Experts of a small language model: 4 picks a token.
Below are experts of layer 2 (counted from 0) of a mixture-of-experts language model. Rows are named router (the router's row for the expert), gate (a neuron's input weights, with its number), up (a neuron's input weights, with its number) and show model dimensions 240-279. Each number is 50 + 15 x the weight over its row's rms, rounded and kept within 0 to 99.
Before each expert's rows: "gets" lists some tokens that make up at least twice as much of what it gets as of all text; "comes after" lists some tokens at least twice as common just before its tokens as in all text. This comes from a sample of Wikipedia text that the model never trained on. Tokens count by the router's weight.

# expert 72
gets: "1", "0", "5", "4", "2", "6"
comes after: "0", "9", "1", "8", "2", "7"
router:18 61 50 52 18 61 39 54 30 62 41 55 47 36 46 48 62 69 42 43 78 49 61 76 42 56 45 59 72 40 53 39 62 37 57 59 50 67 34 26
gate0:53 58 50 49 62 36 65 32 55 67 48 40 70 37 52 71 55 36 35 62 27 47 55 47 61 54 43 44 83 47 85 59 66 46 24 63 65 57 48 57
up0:50 58 35 61 53 33 62 67 26 64 57 38 89 36 44 84 56 47 39 48 23 21 42 37 29 41 58 69 61 53 35 50 50 56 42 53 61 51 36 55
gate1:68 43 41 45 59 41 61 40 67 42 58 65 50 38 79 59 46 35 61 47 17 41 67 40 51 51 49 43 57 20 67 52 32 56 71 45 64 75 21 50
up1:39 41 59 47 55 38 39 33 84 57 77 60 78 73 47 46 46 35 52 32 50 40 37 56 55 40 85 51 30 52 21 72 39 56 66 61 50 43 61 54
gate2:57 34 52 46 32 24 17 72 61 55 28 54 37 53 55 70 35 51 40 56 34 56 64 61 65 11 38 66 54 47 79 40 28 61 60 33 60 40 67 52
up2:45 36 49 51 56 29 47 36 64 33 48 55 47 55 65 43 53 74 43 80 20 44 46 57 48 36 52 57 43 63 49 60 16 72 60 45 74 85 38 26
gate3:72 66 46 54 61 66 44 49 25 56 49 66 60 49 68 66 42 54 69 75 59 61 51 39 46 70 52 37 49 54 45 60 69 47 69 55 48 59 70 49
up3:47 28 70 64 47 47 58 47 33 40 41 70 44 41 35 44 65 42 54 70 55 49 48 73 44 57 57 42 46 54 29 69 49 64 23 38 57 77 33 58
gate4:49 69 53 70 72 62 54 60 39 50 29 16 49 49 65 45 48 63 47 57 57 44 63 63 51 48 49 43 47 54 66 32 67 57 51 55 38 32 57 50
up4:44 61 62 46 59 47 57 56 55 38 55 38 36 49 50 38 38 52 52 73 37 53 53 42 37 24 68 51 55 54 31 20 79 76 46 70 53 69 46 50
gate5:55 50 30 60 44 69 72 41 52 65 35 36 49 68 55 58 27 42 22 50 46 44 53 21 32 75 60 39 32 40 61 58 54 45 57 29 04 30 56 52
up5:34 30 74 33 67 33 54 54 14 47 79 82 70 54 39 54 59 53 57 23 46 71 53 80 52 24 35 56 71 63 73 34 67 43 46 46 77 54 46 62

# expert 67
gets: "0", "5", "4", "3", "6", "8"
comes after: "1", "2", "3", "0", "5", "4"
router:55 77 49 57 37 61 34 43 43 56 58 56 37 23 49 48 58 47 38 36 69 63 68 79 19 49 51 78 69 36 42 26 49 42 59 66 34 50 75 27
gate0:68 21 70 53 57 42 45 43 61 95 81 45 39 31 69 62 51 36 64 27 54 33 65 59 69 38 43 51 39 76 53 72 49 61 42 66 41 49 70 59
up0:31 50 47 59 27 57 62 30 43 14 49 55 21 56 55 57 51 74 51 45 69 46 40 70 47 51 48 49 49 33 66 57 44 61 58 39 58 76 35 34
gate1:50 67 57 45 32 62 47 70 42 34 43 28 40 49 51 63 21 69 41 32 61 71 66 48 66 48 53 47 63 34 68 40 25 48 31 51 30 42 74 66
up1:61 51 57 35 59 63 42 48 49 57 51 39 41 77 47 67 85 31 64 54 25 30 38 37 24 48 71 52 43 50 54 62 78 49 50 57 47 80 41 41
gate2:72 40 50 47 89 43 53 42 46 62 80 44 59 58 58 31 39 26 70 41 33 37 48 42 57 51 62 57 72 66 52 57 28 77 65 36 61 73 40 54
up2:70 73 62 60 61 55 43 60 44 44 33 39 69 30 53 63 51 62 63 45 52 35 63 62 76 52 48 52 60 15 87 38 76 49 48 31 68 71 74 60
gate3:50 38 54 42 45 52 55 16 43 46 58 58 00 77 46 49 53 66 53 48 43 34 65 41 55 18 42 56 30 62 46 44 42 64 53 67 40 45 22 39
up3:56 73 62 69 79 48 73 32 66 52 56 56 36 43 54 32 40 57 56 70 26 24 57 39 53 33 62 45 59 23 24 41 30 42 49 53 44 56 32 34
gate4:50 51 56 25 61 33 45 30 30 59 54 16 66 58 47 61 55 78 59 57 66 36 67 35 58 64 43 51 28 65 58 39 49 44 39 78 80 57 60 65
up4:57 51 33 47 50 21 69 41 47 32 65 52 59 75 63 35 64 59 56 66 74 34 53 71 40 60 85 44 37 73 75 49 48 64 58 72 59 66 48 51
gate5:19 35 77 62 45 41 59 49 56 62 53 44 51 43 26 48 21 38 52 26 36 50 48 50 39 50 61 00 68 47 47 48 61 55 76 36 59 61 46 59
up5:42 25 63 54 52 52 24 39 56 38 55 52 39 67 79 52 74 38 43 56 64 79 43 31 37 45 39 51 53 52 59 64 43 44 38 22 50 23 52 34

# expert 44
gets: "1", "2", "3", "4", "5", "6"
comes after: " ", "–", " (", "/", " $", " −"
router:32 84 59 37 55 57 34 52 36 78 45 64 33 42 64 53 63 52 37 27 53 71 69 57 14 49 49 45 48 06 23 12 38 35 40 66 66 53 60 19
gate0:54 48 51 53 34 41 49 52 78 57 42 43 36 78 64 36 70 48 58 49 43 38 52 31 54 58 66 55 36 70 29 00 49 51 53 67 34 44 65 44
up0:56 66 47 53 27 43 34 37 69 70 26 41 29 81 60 44 56 51 48 52 51 42 42 58 37 52 54 22 21 36 36 51 32 58 39 55 35 43 44 41
gate1:57 45 39 50 45 56 47 46 47 73 37 72 55 48 50 41 68 55 38 47 14 61 59 62 42 21 57 43 46 69 34 19 35 59 49 70 54 46 51 29
up1:43 47 46 62 36 63 44 39 31 28 70 45 30 23 70 66 61 62 64 39 77 34 52 27 53 64 30 67 39 37 88 47 83 44 38 47 35 54 63 63
gate2:46 45 71 39 37 26 46 56 41 58 73 60 43 41 50 55 49 70 65 20 44 40 57 72 73 29 40 46 72 45 57 49 32 27 46 79 31 52 76 60
up2:60 66 57 45 61 67 44 44 52 49 45 42 50 65 44 56 20 22 52 71 45 42 44 40 53 59 62 37 30 81 37 39 45 40 64 18 74 57 18 57
gate3:35 28 33 26 90 64 49 60 77 43 42 61 43 54 55 52 60 61 57 30 48 61 60 44 41 38 66 65 66 65 56 34 49 60 38 54 73 40 62 53
up3:56 51 30 24 49 68 52 39 69 43 35 51 44 70 49 46 42 53 75 51 48 51 35 48 51 26 59 52 62 67 55 22 31 50 42 45 51 63 48 45
gate4:67 23 17 45 63 66 78 34 32 60 67 29 50 48 33 51 64 56 41 35 53 61 57 50 33 60 74 69 40 65 86 20 69 51 71 47 60 35 47 56
up4:39 33 26 50 53 56 76 56 40 41 72 61 44 58 47 61 58 44 38 58 55 56 42 41 22 62 55 44 45 63 72 49 70 70 65 65 39 30 63 62
gate5:31 37 63 46 48 62 46 65 81 24 40 37 54 38 66 52 56 45 49 63 60 53 39 22 39 50 53 40 58 49 32 18 36 57 44 37 57 41 62 23
up5:85 51 41 41 50 29 26 45 33 56 61 65 27 65 59 51 47 44 49 59 25 61 54 63 57 36 44 49 73 73 74 54 29 49 54 44 65 63 19 41

# expert 51
gets: " ", " $", "   ", " €", "       ", " #"
comes after: " |", "|", ";", ":", ",", " in"
router:43 43 42 39 48 56 68 31 53 75 57 54 32 35 68 54 42 41 56 39 46 59 65 92 39 45 59 51 33 36 47 25 63 50 48 73 64 43 62 50
gate0:37 56 40 74 60 34 57 42 70 75 50 31 72 39 42 61 34 49 42 54 37 54 45 56 33 77 41 45 46 21 51 61 40 40 29 37 31 65 58 80
up0:69 68 67 43 60 69 51 32 47 40 57 44 29 69 83 27 57 50 46 71 49 46 43 72 70 30 55 58 60 70 24 30 66 52 57 57 57 66 46 48
gate1:57 52 43 60 45 41 50 59 73 48 27 34 64 39 43 32 48 56 32 29 21 75 68 58 53 31 55 25 43 49 26 35 73 46 26 33 45 58 47 28
up1:78 55 56 64 39 22 57 59 57 42 42 29 40 50 37 44 47 48 42 30 31 51 70 62 46 24 59 59 38 57 35 54 73 78 32 45 44 38 41 38
gate2:46 52 40 46 52 44 64 48 52 60 73 83 49 45 65 34 51 69 39 53 53 42 44 52 23 25 40 44 38 52 19 66 48 29 38 48 35 52 43 62
up2:44 62 46 51 63 61 39 51 59 51 38 31 33 48 49 48 47 46 67 56 35 35 51 47 51 69 76 69 81 45 75 25 41 64 84 37 84 48 53 36
gate3:32 58 44 58 51 41 28 56 11 58 49 74 45 66 29 57 33 42 36 65 51 57 72 40 49 40 32 78 44 47 76 28 35 59 54 28 53 36 37 42
up3:53 29 45 64 37 43 43 49 38 43 61 49 51 58 18 56 55 34 43 55 66 40 59 61 63 55 44 71 46 33 59 49 31 83 32 60 47 67 21 53
gate4:46 36 43 25 85 32 33 34 15 42 28 49 35 46 20 60 36 25 41 52 65 32 42 90 52 59 46 53 24 55 58 49 63 23 52 28 23 73 54 25
up4:60 66 35 55 33 36 69 30 07 58 22 50 46 23 52 48 48 39 45 62 45 28 35 59 50 50 19 65 74 54 37 39 61 25 53 48 49 70 81 34
gate5:66 36 46 77 32 73 64 29 44 51 54 82 34 28 57 42 51 61 58 56 76 37 50 41 40 61 33 27 57 54 46 51 67 56 51 28 50 55 50 13
up5:51 49 52 52 53 50 46 51 46 50 31 45 39 39 37 47 74 47 66 60 61 46 61 42 34 78 43 28 72 79 78 62 64 49 36 48 52 66 48 31

# expert 30
gets: " (", "–", " \"", ".", " |", "/"
comes after: "0", "3", "5", "4", " |", "2"
router:38 51 64 61 35 43 67 48 49 32 41 56 63 43 81 19 25 49 55 48 50 54 64 74 41 64 46 61 58 62 52 41 68 45 64 39 75 37 35 51
gate0:40 55 39 77 56 71 40 58 35 60 42 43 57 42 77 43 65 59 57 63 38 38 56 85 50 60 34 60 46 88 40 83 54 52 35 69 43 44 40 48
up0:35 50 64 29 47 50 55 59 72 45 58 53 36 50 40 45 28 49 62 43 52 53 50 43 69 44 69 37 34 50 65 18 62 54 57 29 61 21 59 34
gate1:79 50 60 27 28 30 46 24 70 57 47 64 39 51 64 52 58 50 53 64 37 29 37 51 43 33 54 43 60 59 52 56 25 55 27 69 19 64 35 51
up1:37 27 67 68 64 28 41 34 37 55 35 45 40 47 55 40 36 51 35 58 54 71 72 46 30 43 53 19 50 40 49 57 55 57 62 37 26 59 57 60
gate2:40 48 52 50 66 49 63 63 40 35 50 45 45 26 66 37 81 52 64 53 52 79 47 31 31 44 24 35 61 38 53 55 41 55 43 61 36 27 73 41
up2:44 46 62 67 74 36 49 60 24 49 50 39 32 51 59 41 56 57 79 41 56 71 45 42 49 30 47 36 35 48 43 68 17 70 42 74 63 40 67 45
gate3:35 65 61 28 52 38 44 51 31 33 33 43 57 75 67 48 51 54 32 65 67 62 48 43 22 42 83 27 69 58 31 51 29 37 37 26 50 58 53 57
up3:29 39 54 75 34 49 33 49 81 64 64 59 46 36 28 62 49 32 66 40 39 26 50 37 57 38 43 50 10 34 54 44 46 74 59 60 45 61 44 25
gate4:45 48 47 47 46 61 50 60 75 57 41 83 70 53 35 39 86 53 38 39 43 78 56 45 41 59 62 64 69 42 64 32 58 60 65 61 44 42 37 38
up4:51 82 39 63 78 54 35 46 44 38 78 32 46 63 67 47 27 50 55 45 39 54 32 22 41 33 35 10 56 42 65 28 59 40 64 18 59 64 44 63
gate5:43 59 50 79 34 49 25 37 48 60 62 66 34 74 15 62 45 39 42 51 80 64 52 46 45 61 76 68 54 27 72 31 52 38 53 45 53 18 47 57
up5:51 45 42 35 55 33 72 62 54 68 36 48 43 23 77 56 51 92 45 54 48 00 75 36 69 31 37 38 59 42 43 63 26 69 52 30 57 44 56 45

# expert 8
gets: "5", "4", " of", "2", ",", " in"
comes after: "0", "1", "9", "7", "5", "\n"
router:45 63 28 39 42 73 39 28 51 53 61 49 38 31 66 31 32 50 60 30 60 52 84 82 42 44 60 65 29 43 48 27 69 22 44 66 69 58 61 45
gate0:44 59 37 80 62 65 45 53 45 37 37 44 55 57 65 82 67 53 38 86 37 60 49 57 44 78 49 49 52 32 71 70 46 71 56 80 60 39 31 58
up0:54 49 50 52 29 49 71 50 66 39 31 30 37 75 43 53 85 78 50 53 52 44 57 17 50 53 76 48 31 35 54 45 50 50 63 50 66 50 53 38
gate1:58 25 36 61 51 49 61 64 58 48 64 56 41 46 37 57 53 24 32 75 54 51 57 48 45 42 34 53 58 39 62 56 54 46 58 45 66 57 74 44
up1:25 64 43 28 59 50 51 54 54 47 20 59 68 59 63 50 67 44 46 53 44 32 46 78 72 50 28 34 69 36 41 41 29 41 47 37 30 47 48 56
gate2:45 61 52 52 45 66 64 18 62 39 43 29 44 28 53 61 30 36 57 47 57 55 57 62 29 51 58 58 44 51 48 52 51 53 22 48 46 54 43 33
up2:40 52 22 59 47 20 66 80 35 48 46 53 51 77 69 65 61 47 49 32 45 51 28 36 42 12 46 43 49 42 47 32 47 60 62 43 26 54 56 58
gate3:66 34 80 62 51 67 50 34 53 73 42 55 36 45 30 36 51 66 48 60 57 55 58 78 57 40 50 47 73 68 15 35 61 40 32 27 60 66 47 53
up3:39 40 49 54 62 72 37 69 55 45 44 57 74 66 22 60 42 33 54 48 56 42 54 43 41 30 71 54 46 33 25 54 65 55 26 45 63 56 63 83
gate4:52 47 52 62 76 48 45 20 55 43 75 25 32 31 62 31 65 65 47 14 66 70 67 55 47 53 16 51 39 60 56 66 62 61 43 38 65 58 66 43
up4:41 41 69 98 63 56 54 44 47 25 51 56 42 13 63 15 53 52 46 26 36 54 48 74 42 61 24 27 22 49 45 57 50 54 52 52 47 40 87 57
gate5:64 50 45 39 58 67 73 31 51 72 45 67 50 50 42 41 70 69 20 53 42 15 52 61 44 64 47 73 52 47 66 65 48 41 52 27 29 70 64 14
up5:56 54 54 61 85 74 50 52 32 56 54 34 71 67 55 44 46 30 62 33 74 66 39 59 37 40 77 47 65 56 53 56 47 45 78 36 70 65 55 32

# expert 11
gets: " ", "%", " −", " Apps", "ε", " seven"
comes after: " |", ".", "|", ";", ":", " /"
router:54 39 38 40 31 57 53 30 45 62 40 47 61 40 68 45 50 50 51 28 69 50 70 93 44 58 59 53 50 44 55 07 76 38 52 58 59 42 50 41
gate0:35 52 58 44 67 38 23 48 42 31 39 47 27 57 78 48 40 69 62 39 44 30 40 46 57 53 73 41 58 49 48 36 70 47 57 70 39 58 49 15
up0:57 35 28 48 54 29 28 73 36 50 48 42 70 64 48 40 31 61 66 60 45 50 56 61 37 47 56 31 43 58 62 64 14 45 26 53 60 40 54 37
gate1:61 47 29 38 62 49 58 41 58 39 68 57 38 40 62 44 32 60 54 57 50 49 42 44 33 47 54 45 82 49 80 45 64 63 65 55 51 58 44 68
up1:56 54 28 48 53 66 42 42 49 52 17 38 52 47 61 49 38 51 39 30 39 35 50 42 58 55 43 56 51 42 28 22 44 54 58 34 59 56 45 65
gate2:27 37 60 71 45 62 66 24 67 51 24 24 63 41 26 62 30 55 45 48 65 39 54 52 60 34 26 32 55 40 76 47 51 42 29 71 85 62 63 49
up2:43 31 61 40 39 60 66 41 68 52 56 40 52 45 64 84 49 68 27 47 45 70 49 47 68 44 22 37 43 54 78 27 28 55 42 37 57 40 56 71
gate3:59 66 65 28 39 71 58 20 56 62 77 63 39 54 39 51 39 42 42 46 27 73 53 27 54 25 46 83 46 41 56 29 48 67 42 68 53 47 43 58
up3:46 32 93 48 72 46 64 56 60 19 64 42 50 26 45 52 50 37 67 79 48 44 42 60 47 67 48 33 70 65 47 64 41 77 69 32 58 64 21 46
gate4:52 48 27 42 56 67 29 63 66 59 50 46 44 25 59 38 54 74 62 86 53 60 61 23 60 59 49 65 56 31 40 54 64 49 31 19 54 43 42 21
up4:65 65 55 52 51 47 66 20 60 58 14 51 43 45 57 35 47 49 38 32 51 62 54 62 38 41 78 45 61 78 64 38 38 57 78 80 57 43 43 64
gate5:79 54 69 51 54 51 37 48 41 80 68 50 56 63 48 47 54 70 45 41 45 63 38 78 41 24 44 50 44 37 45 55 71 45 67 86 69 56 60 52
up5:30 28 37 58 37 54 39 53 62 24 32 51 58 68 43 45 34 44 55 67 44 41 56 47 68 50 79 57 64 46 79 44 38 82 19 76 46 69 49 32

# expert 35
gets: "1", "2", "3", "4", "8", "5"
comes after: " ", "1", " (", "–", " $", "/"
router:51 87 58 53 61 43 32 43 54 74 56 64 26 38 53 43 63 44 32 33 68 49 64 66 00 41 56 66 58 14 42 17 44 31 53 67 34 55 67 29
gate0:67 82 65 51 25 36 49 48 54 38 52 52 09 33 49 48 32 68 51 32 27 54 45 48 53 41 16 45 47 48 30 47 74 16 43 52 63 52 58 40
up0:52 50 64 58 26 46 18 39 45 65 49 43 22 63 51 45 33 52 66 57 18 46 58 41 53 33 28 42 48 61 41 54 69 37 55 60 51 53 55 47
gate1:51 64 39 56 57 39 31 42 22 46 59 47 41 52 51 44 67 48 65 18 50 73 55 26 36 40 48 49 52 47 66 53 64 60 34 70 36 70 35 48
up1:33 31 27 46 46 61 42 64 32 71 46 53 56 51 49 27 38 42 62 45 59 53 45 39 44 43 47 58 27 54 42 72 59 46 52 48 74 42 29 37
gate2:46 56 48 62 49 47 27 26 52 70 49 51 25 33 89 11 43 76 85 26 35 51 58 21 35 34 71 74 26 64 65 53 48 25 74 50 42 39 61 44
up2:73 26 60 29 43 88 65 60 48 43 45 45 45 42 42 76 43 70 47 64 65 75 47 50 52 31 29 45 45 58 27 54 46 57 42 33 53 68 64 64
gate3:34 43 47 28 50 52 58 74 55 39 73 51 61 56 35 48 45 52 79 55 76 57 57 54 16 29 32 63 65 22 44 14 51 63 38 21 44 58 39 62
up3:57 78 33 14 47 63 55 65 55 52 59 41 71 63 36 33 44 39 51 31 79 45 59 54 12 18 42 61 59 42 26 18 60 25 42 42 54 57 49 52
gate4:52 60 32 45 46 56 40 37 48 41 31 52 71 26 50 29 45 48 31 47 58 49 61 62 41 35 68 34 64 63 59 34 41 48 52 70 18 30 26 44
up4:81 20 61 29 44 41 46 23 65 39 46 56 45 80 32 25 30 37 43 57 54 57 58 61 50 56 51 47 51 63 56 57 28 42 20 79 29 71 37 23
gate5:36 30 54 71 64 51 54 27 84 27 46 64 55 39 07 64 54 76 43 33 57 51 47 34 25 60 49 53 55 58 67 49 73 59 51 52 61 39 49 33
up5:60 51 47 54 48 43 11 43 33 82 58 41 43 43 80 68 48 29 52 69 43 50 50 49 56 42 42 53 49 39 30 74 50 45 52 29 40 56 69 66

# expert 60
gets: "0", "%", "–", "th", ")", "/"
comes after: "3", "2", "4", "5", "6", " a"
router:42 59 40 53 22 59 45 26 44 58 44 65 75 35 60 38 17 50 38 27 76 64 69 76 24 41 55 80 42 55 49 34 50 31 74 44 60 38 63 51
gate0:51 69 49 54 33 48 47 54 60 44 67 48 40 61 72 57 38 43 50 44 34 57 52 47 75 50 62 46 50 64 44 52 47 33 46 80 36 57 32 38
up0:63 85 66 20 56 47 61 40 46 56 51 50 63 34 44 75 44 53 49 65 62 59 70 61 40 49 57 46 34 52 48 66 39 15 49 26 45 36 52 60
gate1:69 59 57 54 02 54 44 74 29 52 66 48 32 73 58 65 40 54 61 67 51 74 67 35 69 56 44 73 38 26 30 24 57 46 55 47 63 24 48 55
up1:71 27 66 42 64 58 34 62 67 66 50 33 32 36 59 43 42 46 58 33 09 46 48 92 29 48 64 74 66 61 60 60 56 70 22 51 36 58 52 56
gate2:34 71 45 53 49 55 46 65 65 37 50 32 53 33 57 60 53 53 53 53 51 54 53 41 72 44 42 67 69 49 47 54 44 42 36 58 20 45 54 43
up2:58 30 71 58 41 34 75 62 37 59 55 63 46 67 68 37 55 40 54 39 61 39 41 59 57 57 24 26 37 34 48 34 22 43 70 55 78 72 44 60
gate3:36 73 76 38 33 57 38 49 44 30 72 42 53 51 38 55 51 14 26 41 38 53 49 42 60 40 64 64 53 59 27 63 80 53 51 62 70 42 40 44
up3:32 15 40 68 64 17 57 42 91 56 53 48 65 52 43 14 49 50 74 34 38 45 43 51 45 40 82 59 42 46 73 49 54 43 32 31 40 45 59 35
gate4:49 78 53 69 44 46 35 63 41 30 42 45 36 56 58 73 59 39 49 66 55 47 65 60 30 76 25 51 23 47 78 37 58 49 51 53 49 36 57 46
up4:54 63 78 47 45 51 50 40 68 66 53 31 53 33 25 35 42 72 49 76 28 42 31 33 76 50 52 64 52 45 49 52 49 33 16 42 56 51 46 45
gate5:34 56 37 55 70 76 26 39 33 61 51 34 54 52 59 44 83 80 69 50 47 61 50 49 55 49 53 58 51 49 39 54 41 41 71 38 44 49 66 72
up5:34 32 40 58 68 51 71 48 57 47 39 67 42 67 52 48 55 46 63 80 78 39 61 83 61 24 31 50 74 25 61 52 30 62 41 27 51 78 42 58

# expert 0
gets: "0", "9", "1", "8", "6", "2"
comes after: "0", "2", "9", "1", "8", "7"
router:41 79 48 57 42 74 53 57 45 64 50 54 38 61 48 45 60 66 36 45 59 50 71 64 40 68 47 82 63 40 38 35 51 42 54 67 34 75 45 30
gate0:26 37 56 49 61 41 27 82 58 44 53 63 61 56 55 41 66 33 60 40 23 38 61 50 46 57 28 64 48 33 53 30 35 57 76 34 50 57 22 43
up0:59 59 41 42 26 52 70 26 40 54 47 38 43 60 48 47 36 61 46 62 60 59 45 45 48 45 80 33 52 56 39 65 78 41 31 76 45 43 76 69
gate1:54 60 52 30 44 45 31 57 45 45 52 44 43 52 52 53 47 58 36 42 54 69 44 52 50 26 52 61 58 48 61 27 21 31 39 64 45 41 56 40
up1:34 56 42 67 51 59 28 38 62 71 45 56 32 41 71 69 57 46 44 88 54 32 46 21 46 50 61 38 46 59 59 67 75 47 55 48 34 58 72 51
gate2:08 46 45 60 41 49 27 31 41 34 57 65 53 62 46 56 39 31 23 69 26 49 33 63 63 63 57 67 59 60 32 41 57 54 46 43 72 21 48 58
up2:87 54 58 59 46 36 40 47 28 66 58 38 50 58 52 43 47 60 44 69 53 65 35 68 62 55 58 44 57 40 39 45 44 33 30 56 72 35 50 59
gate3:70 33 52 49 79 55 46 53 66 34 57 61 48 43 78 84 59 60 60 36 62 49 40 50 41 60 39 62 36 33 46 58 40 52 48 59 81 47 52 58
up3:42 50 30 63 54 49 32 72 66 50 54 68 42 65 41 65 52 46 56 66 55 38 51 67 58 59 28 56 33 42 59 44 54 48 61 64 55 47 36 42
gate4:59 45 61 58 67 51 41 54 08 67 48 64 54 53 63 45 38 48 47 54 52 51 48 32 63 48 31 60 34 59 60 48 34 42 29 31 48 56 65 61
up4:68 44 52 72 50 63 57 57 36 61 65 40 53 44 60 45 51 56 48 54 49 47 40 71 64 50 35 75 38 79 39 84 47 55 40 56 60 55 58 62
gate5:56 74 74 53 20 04 35 36 63 52 43 29 52 70 70 29 43 46 56 66 64 60 45 35 46 64 29 24 35 60 43 44 79 62 55 64 71 51 53 46
up5:47 76 59 42 39 33 36 38 63 45 57 27 54 68 60 44 41 36 58 57 65 33 56 43 55 31 55 66 43 55 54 59 60 50 65 64 49 45 67 64

# expert 21
gets: "1", "2", "6", " |\n", "born", "3"
comes after: " (", " ", " \"", "–", "/", "\""
router:34 71 64 55 66 56 26 23 43 41 53 68 54 50 55 49 40 75 37 51 67 69 70 47 21 51 42 34 37 47 60 33 49 42 49 52 52 61 47 44
gate0:37 67 46 61 45 56 55 48 25 31 68 68 81 46 56 40 60 52 56 78 71 65 42 52 45 39 57 40 65 49 48 28 57 57 55 56 31 49 65 34
up0:30 42 51 37 43 55 54 53 81 58 51 50 56 52 55 61 28 42 61 37 44 35 42 75 60 46 64 64 44 42 44 30 66 54 55 25 54 62 37 69
gate1:39 68 47 29 88 43 36 57 31 34 42 41 60 28 40 40 40 77 48 40 53 75 50 60 53 38 67 59 54 58 28 33 28 82 53 38 62 73 91 46
up1:68 72 59 18 50 53 50 57 72 45 22 44 61 45 73 54 51 59 40 32 61 48 47 51 51 50 57 43 30 47 39 64 61 35 45 81 45 59 16 56
gate2:74 73 51 44 62 47 72 37 64 30 27 55 65 03 39 34 38 64 26 48 79 56 57 63 41 27 50 56 42 48 65 57 60 28 53 36 40 59 43 27
up2:66 40 57 74 43 39 51 82 36 74 64 80 26 57 65 47 53 16 66 53 24 28 60 74 86 57 58 51 75 66 56 64 38 30 34 67 60 49 42 46
gate3:52 39 27 69 63 20 32 52 40 40 38 69 66 58 42 55 27 56 19 50 73 58 59 46 37 62 34 44 19 53 58 51 56 64 45 68 52 63 48 55
up3:32 46 58 29 32 57 67 48 29 43 56 29 21 38 34 29 54 47 67 72 39 63 36 69 50 50 50 44 74 74 44 51 29 61 54 39 57 21 59 32
gate4:31 62 53 75 58 59 22 52 33 53 47 54 75 30 46 47 28 77 46 27 50 54 59 51 27 40 40 68 35 29 73 39 42 46 38 51 56 60 30 45
up4:44 40 48 48 55 61 70 49 61 64 35 31 61 63 59 68 64 41 46 64 56 63 47 68 79 56 38 57 56 67 18 37 53 56 66 41 51 68 68 54
gate5:43 62 40 65 51 43 55 59 60 48 56 54 65 41 74 30 40 70 18 67 65 54 55 63 62 53 42 27 81 57 49 49 64 34 84 45 65 76 54 32
up5:37 29 48 58 65 57 76 60 74 42 57 34 63 28 61 45 83 52 22 46 64 43 38 55 44 56 60 19 45 48 58 40 64 45 56 31 61 64 52 55

# expert 74
gets: "–", "0", "′", " +", " States", " He"
comes after: "-", " |", "|", ":", "\n\n", "=="
router:48 52 52 44 67 45 52 22 49 38 44 42 62 58 43 39 41 47 44 33 56 55 53 85 50 57 70 57 38 31 51 00 61 47 31 65 72 69 50 45
gate0:71 42 59 57 69 32 41 57 58 38 40 49 42 61 65 51 70 46 41 59 53 45 53 50 57 50 51 44 49 42 41 57 60 63 52 49 53 61 46 56
up0:68 55 45 74 70 54 65 41 32 49 48 46 60 48 62 68 63 46 53 34 58 54 56 52 48 45 52 27 63 50 57 20 50 77 34 59 54 60 42 68
gate1:56 60 65 40 35 65 74 39 74 32 41 52 61 49 65 47 60 14 28 65 76 55 61 63 54 37 62 47 28 61 41 49 53 64 33 84 55 62 36 33
up1:58 77 99 42 51 76 70 61 65 54 70 27 61 46 45 29 78 38 67 57 37 56 35 44 79 33 43 18 75 32 56 32 44 27 39 66 48 40 38 35
gate2:59 47 53 35 67 28 53 46 37 39 58 47 37 62 45 58 32 90 54 72 47 46 71 35 36 57 59 60 39 58 65 47 33 39 37 53 56 63 49 49
up2:46 51 37 67 63 53 56 30 26 75 56 36 56 59 96 82 45 46 33 54 51 44 64 60 39 54 43 33 67 60 48 52 24 54 36 37 38 39 56 60
gate3:40 41 51 51 31 42 71 27 33 58 24 24 50 31 57 52 43 43 74 45 33 37 40 64 33 64 44 59 25 45 59 25 69 57 45 80 62 49 18 35
up3:45 26 57 42 72 64 50 48 37 63 48 63 53 79 57 40 46 57 41 58 42 44 54 51 78 25 57 53 59 57 58 65 41 36 56 53 58 70 46 39
gate4:44 70 60 76 29 63 69 18 62 63 22 54 57 96 29 58 36 53 53 34 50 67 41 51 18 60 14 49 34 65 42 10 44 41 66 68 20 45 85 55
up4:66 53 44 40 41 65 45 57 24 63 28 56 59 44 50 68 39 49 50 31 32 23 55 37 45 24 45 46 43 37 65 52 52 52 75 60 46 67 53 23
gate5:54 61 26 54 33 77 67 73 37 58 48 60 51 59 53 51 58 42 50 48 19 40 57 41 55 47 73 68 40 47 53 18 55 42 47 45 47 80 57 49
up5:72 42 47 51 43 52 28 56 54 69 43 70 50 48 54 37 72 53 38 49 44 45 32 73 43 43 52 13 23 27 49 79 57 37 37 75 66 18 37 63